Weights of a small mixture-of-experts language model, trained from scratch on English Wikipedia: 11 layers.
Below are experts of layer 5 (counted from 0) of a mixture-of-experts language model. Rows are named router (the router's row for the expert), gate (a neuron's input weights, with its number), up (a neuron's input weights, with its number), down (a neuron's output weights, with its number) and show model dimensions 0-255. Each number is 500 + 25 x the weight over its row's rms, rounded and kept within 0 to 999. Numbers have three digits each.
After each expert's rows: a language model's description of what the expert responds to; "comes before" lists some tokens at least twice as common just after its tokens as in all text. This comes from a sample of Wikipedia text that the model never trained on. Tokens count by the router's weight.

# expert 7
router:516517518493551489522466479467501493505542511531507541522553486531476507490525505478477504481481510502445523460533481504488486534503495553445446483524519531568489553486511512476488514502506481509548483523467473473487445499535478488460463486491482453503509495532546486473500481487459464483532461495530527501516524478483491528498490479522517514480499540446479489455483513506514499480450541467532502513523538537499510523512480549522492526505544496480515487462512480471463516513508501497523477472531484466494459474499483519495486526504475496509491484495510460490532472512481546468494491491519486474462506504523527462528494486503474503461516515482500516470540500495479489461433480464465534529506521488504493501512501472484522480505507507524469525474513484479505501510506462
gate0:463460503499486493467509485471474470494507515545490488471547530489450423498446540477496507470463495487476529456533519474484477503479510502475523484459520526487496543466501455497520518528529477526494508480475468513494509504498522526489504501516494507507496514502478459448523501492505498531444522502493509432505468475477555525490511479546545448495495503498464474472495475529451496464492521481529484514505524487534530477501542462507472488456478498493523480508476520493511481488487540492482536541502508507491495497486505547550461535478528530492495502467496537525505471492496544524491462464489518490486526490501487470496488518504518500530492539482520506476469458541537484510547499470504482522499509500506488515541499494502509467491480514550504503485478486498521526522533445
up0:483466493488509500485560482498511480500538452503465496493483456515501499520524447506529507499493479493522453520511425497474508485496484488476497511492487495465481499556543481444479504512470520516493524450544469497479503494452475438469507531488511531517471475466521486491514493550477497535532475506521454536506518474493536447507505507495483501529466457521508490508501488539514480493505493513472519479527529486549523508487470463506487500503471507522445521520530500513497480548524527499502471493471456518516500471498503509537472537523513523532483521484503524513501518521520508504468488463491523513525484555508524540439476469502533497476480502502494458488500489481520531503497520509508496470497449488515519498497512472500523481506507496439502484469465493575479497497540497
down0:523506553467533497511516511465541519512492478500527454508475489448506489486489463473524492529492510470480494543506463490512510454524501513447504521479514524448492511503503519490507499515478507533471510530490520515443495472516504436509515476475492521492489488483488495524496487516490485437522518521506472498512500491485518486480540503482497513569513505513528497482520474509483477510481504515498493496506509485503441483512504518555513475503554525502480500472523519489490528528501502546526470508468472494512494490539508494508447520476526474475500489498476486490468481513486503511541535540513506508502513501547462553507537442534486515501487445540540502501491507492515518489490504520498475446480476501565482478519494549487455427511517490523484441524450460509501529499521497
What it handles: Concrete and abstract nouns after an article, often followed by "of" or a plural s, e.g. kind, term, town, land, Act.
comes before: " of", ",", "s", ".", "s,", "s."

# expert 11
router:519508511511498459501509518479479487505522532522510533480531527522450521483524501473503465450484498536483519466528454499519467539469488532467492475480540501525484495474519512488493508518490471531507470516486471480487479496509477468493482483488479470488465516552529487497508489462484505477531481503522476499492550500532511508513510481512527514501502530449458496464490518506540484479478524510494525514517507530476519518527499509558485510508556497513524489465536465428458517506528526507502455466534507472507482482500452529514492502474458516532468487541533485532494504566474469488527504518512509480491465496509505442487515487505452498493526504473524475470520507447468500484434496505454491510515503473504476485544488462478515469445530523543491513495512487487515511506513457
gate0:514501529506503510501507471507510512462548477550478510483450504530497520525544501493494549471511576501506468510521440502502497547469511507466514489517485546508498477495482507502483484516485496544505473487474501477459436508503451529524515493515472469513523494506465492487515494506512431473477494520494512477534512484491460544505527524515531511483492523509511538516455541481466519462520495485552480508489533503502485533483428536537526470518522490491540474521487496495467515532499475483517512507520493522492469509476464527500509512486478513478484501493499504472484491476505491507527539550494458502511497525454467490482512492511501533474510464516500525515504489502452469528474476462483495462515514500529475511502499459489478471527502508537476507472477520544523464581502505
up0:518520526476553517540481491489515517484503512513544447531508474514499496482540495496537471493494520529469506489441491489543510506446494516479467480518478506495503451449494523531497469510491486512491523466570496497520528488462467478515486506479497467532501481470477518486515501530515489471453495485458463489513487506489479471481492500519499537471510450454532491542480520491517515495494498510510464497491472495466476476450523482498531513541469493536497500498556457498504476503467517496497478549522495477529534481481486509559484475478528533478516516483491524490477505536520512512538542463474496493513514526431476503465514548539495469513474481523486478497486457464506529483471490515455494449479524509518496526460527514492509521533495495476501480494537519501532506534505481
down0:501467532508506559469526477500502499519490547512524482465489493551511502510510482471475522470510442491517495503468482491475501493496522518504518506524479447459561519479489505501539501477498499545518461485513484489517457554517473469482485497523565511496516495519516538466479545536523489530500449505530515524525510464496468545493541529531557474486502482521498477518500559444519509517546527503479513481487513512523512521474508461492495493539495516510481494542465478446465515515480507543513491503528480491532474504551533515522508530488496490503526529488499494445510497532509512520509496500474486497505500563433514509477487526500479500487495481506493490527499478491523490508563509511528524509490469496453513507508556527471486512493511490513494502505503538507507509498550528
What it handles: Line breaks after sentences and section headings, the == and === heading marks, and quotation marks, e.g. ==Death and legacy==.
comes before: "\n", "The", "-", " The", "In", "=="

# expert 1
router:500518506534520501524485461485468497501552516503530510483497495567453525497510517464454469473469521538507503476507493533481506520458476502492485492521513492516453486487497547451488485512461504536515487514499525495475489476528471478504466551520469526536476502495522459462519462476469494483502482530514528512526509478521490504511513493501532515470508537509486472489476530500548491464470541493476500551520519504466508495515475499487476525510496475526501452479522468507438528528513559534519466491498491486525509504485452499527482510500491514512483466555496477521515489527499505481529501543517517499456496546524526481538498503532460510466538500525505536453523521449507481447486463486476495539528493485503496475506480460481519492469505500491441497500513496480514515552526503
gate0:469489523513488504544500557501489497476488481480474470447469497509473482491523521534512518476475520497446506498526546522520525521480506538540521477523479440492456568546525551460513486467518449528510515526516481504428492521561517509518483488497477535474504477495480489478471518473496473484474472524547506510508474497478515476512537518528482470492496532505500471538561490520512496488555483496519516509536507507525496519489518476463493574485480465539502482481522489472484480536528539514486487510517509478470535516509519489523516500490500499498477508489485502473507512484510488495492520481493473510496543486504522475491509476471502490466521481511500527461517510507473490536501508478503500512473488497492482518473486481525493495430517521541486578523529546520507483484487514
up0:511462493493489497472557494506530517482521511479503505514524496498472481486493496492504527467524522471522494468486469481506468477472488462512503490524527515503548475471536516483570510495490528516483431502519558500535472473497496491456526501489493530500518492479519536533508472509520526492509487472436503469510487545496487546503521454510501503544533477506520456496523456486457494519482500506503504458500498472535498504467520527548536442507498507485490470516488502500502543463487500494460543515464498465555522457465525486500459512475496529476476464499496516498489481486499511481472516465457505472520479491470504496560512498478492525534490527483468507471474502447495523473448503464453510472531478482498486457522516502463494491502515516503491531507444523493482503490508532
down0:480491520517483501479511468449477487534469474492536486511488467517514477488521503503538460461479505496524454511483481476507483473489517477468501555512488496481539502489485468542518521447495487501499444467467501483507504529500508547492532493505495509543490458498540509454516484469499497464487518534506479464522563496474475537502495518513534491452563523541520542500520456480515457532488485473473454491496460492489509515500530508531515480503481495513515485446497461519523506506447490460514529514497516484484477510470522534492524527514489510472482499515518489539533459508500513495465514491506502471447450506515513514519534440453511468489502515536526505483479508522545508513511513558484538500471499519509525480476499516472474523534503482479477505510534480540503478510478498
What it handles: Table pipes, line breaks, numbers and words like League, team, season, club in sports career and results text, e.g. "qualify for", "victory over".
comes before: " |", "|", " 0", " 1", " 2", " 3"

# expert 2
router:505526507502522442514471493466495478515548526547484513504548509473462523511520517461460456490460512527475547499536493547481491494498490520470481480528527528514492537436528511510469528521486464532498491501485482497470461495515473474461483522515494447521510501531523471486516460491455490470532511468507503524506517479511483505514497510500513520487519523484464488480493491492517482480478500484487518538526508524492563521534468517505507495544533490504535486464539497479446541534543519500559506475512478481500474501471482527525475517489466503515472501509519462512497447531484516485519487519515485508509472526540520456549517484511501513486506543489534531467514522492504467476488532479493513530503504491518466472529493453518531471486497569498487524524520494496541522535509493
gate0:497501485551508477550486478478473513474524494493456522502485580501515537500474524515502490502499512510526508533508510501480503447496485511530517517494496472506523500529491488497460524522519455494470479491511441520489459491557521500512542493494479481531500493531468477497489515543555473536519482515551500497540498512548534514523476493494497521540505524507480496490508498501520510461474526462489465452531528485495497564503487501483490465510521475501484520521478511465491486503512506507522515501512521478525484541504468477487478567491472581487487475470524464486494502453505488504537533490510534474524493543504505481518542465530523503495497534503486536515488488458505540535468527494490472501508569502482510489542526495523478502487490519506486463505499465500483455526455506
up0:507524528480526466518439486521521512491497483490500501478458503512481496469492458530486484497502486458490497484502517546497504558479493520513467515487509503448464426474556485445480489503494490502482515485468468507498450518486503475488496490519467533487521538497512494441513484490514519540513487532546462494519511484522519477450476479499504496543456498507471472519513505496482498524471499475520517445482520526472512459559540495554509524514498529478510500511497519464533509471508438490483481528525516511498529477493471527505487476471473551534520478480529476469505546525505483473513527522507480525483495491525487501526521453521461448470507512513513491494536488472500485497497532532526534485505515517511501461529492481525495470464473476482516494499543481458461481509504519
down0:518520483497447538479464500498481528540482499510457504496478576499442483508499482528495521516480484484569458522488494499508460485511511474526472507541471470473503504524509459491470481471508477460463478535506465513496501483486473506465510483498506480500474543559511471520520526506477559556498504515499515514490534484514454448479493465489510487494500475480482515534520561505503510493477475514498509460479486504487491485522527515485499499501521465498540495500472524483497535491528493495523479530507527541501472541486533504498494543459489535478493465500450482502508509498515511516519536468499497512494510535512496506508513463512500502473485511530498514534479457510469491462446516499473473470509518518472501491518528497526455534479495472506439464528537510486462472552458495
What it handles: Prepositions and linking words following a verb or noun in expository prose, such as of, in, into, through, during, with.
comes before: " the", " a", " his", " an", " its", " be"

# expert 22
router:536531526510510472524491481492493472488532506500556512480552510576489502482538504502475466471489508534466494493518500503501487528471508520472461491516504500518499520473504528499514516528489481523528490488497493499469489492492505473500444544508493501521503519511512484472495474481480519464513521464515483526502512473464503517510528475542498509494522563483518487514509496493520469459482546475496526514497499508507502505514486516488499526504474493499508467494532457502438504540490555543491506476511457465525469540490452491504513504490471509511520453543486454538504533541455546468511508504508493482438520510518533468503492483514480517446498470475496535450528555470485496437462471507503526506501492479523486469495508488488500475480504508515459523472507475437514532528533460
gate0:524484508444540479480504507516510510491528495494501459506477495522460508465542499470521525529451477516521471494473466550505462528528475553439538491486452507514511501535516504512471503506503529476503472494485488513523460473453479500512506526524541467540475526497520529498475517486505538485505457484546490518523544482468509486540471505535500500491509513483477512513495501483507472501464515485522509539467489492487497519478490490501529522499470535534490516504513482506484469500480467465530526499519528548523456540479490475519550491470527504487506477482488479531517542488498525536515480494507523471510477483499480500504539506439490468479439517513528516458473526483455535491470503548469487471501486481556513522490492500508513493514492489493434448514495506499552512530494485
up0:524493543458527515474507532566497458490534504472491498500458465499501497464542525482540509498468482495493499528462483502525467520472509502462547545518482549532519475488499537503539507459477517478491506487488517511518499507518519489454547543475532497498527489473500477525451546510511495496518483527521475472503552478516484510491514560536450481485525523493455496496521514509541462533494478498523488566524502451485501520481473504504473526514466532507471543498515505475514498502475498472499487500474467530466457513520479454524523481464493483527485473505519464465525528481465523517478467527511522460519495502506539543479500487474478437485506463492521504501495484494510506504494472548499494480482539488494491485490487480522484487537509489483494495556505516512547499519499494
down0:489505543463486483462531495490503536464553480542497429492461478514527496451532522460491478495473498539550501515465496533542477526501507468485532531490452521485508498488482522481531516486528529501489506488485489477535496476470500495487511495476505459494511495513490552521488553491494525573504457545530514502475497451478515452502456491504467526515487484546497509557487527500512501481513496506504525523488475538505490454468485489507524539472464505499532501485485473470491490514490509490491524515557527518464475490493485484494535470464508484518522473507515504533507558499474532474516503521502497501479515532480519468522567488487503501484503521499476519479458439532481513510459504510533522482529513493498521497448489536519486484513482489462463477508480482495494490504492499
What it handles: Numbers, scores, pipes and line breaks in sports results tables, plus sport words such as boxing, medal, football, Olympic.
comes before: " |", "|", ":", ";", " (0)", " medal"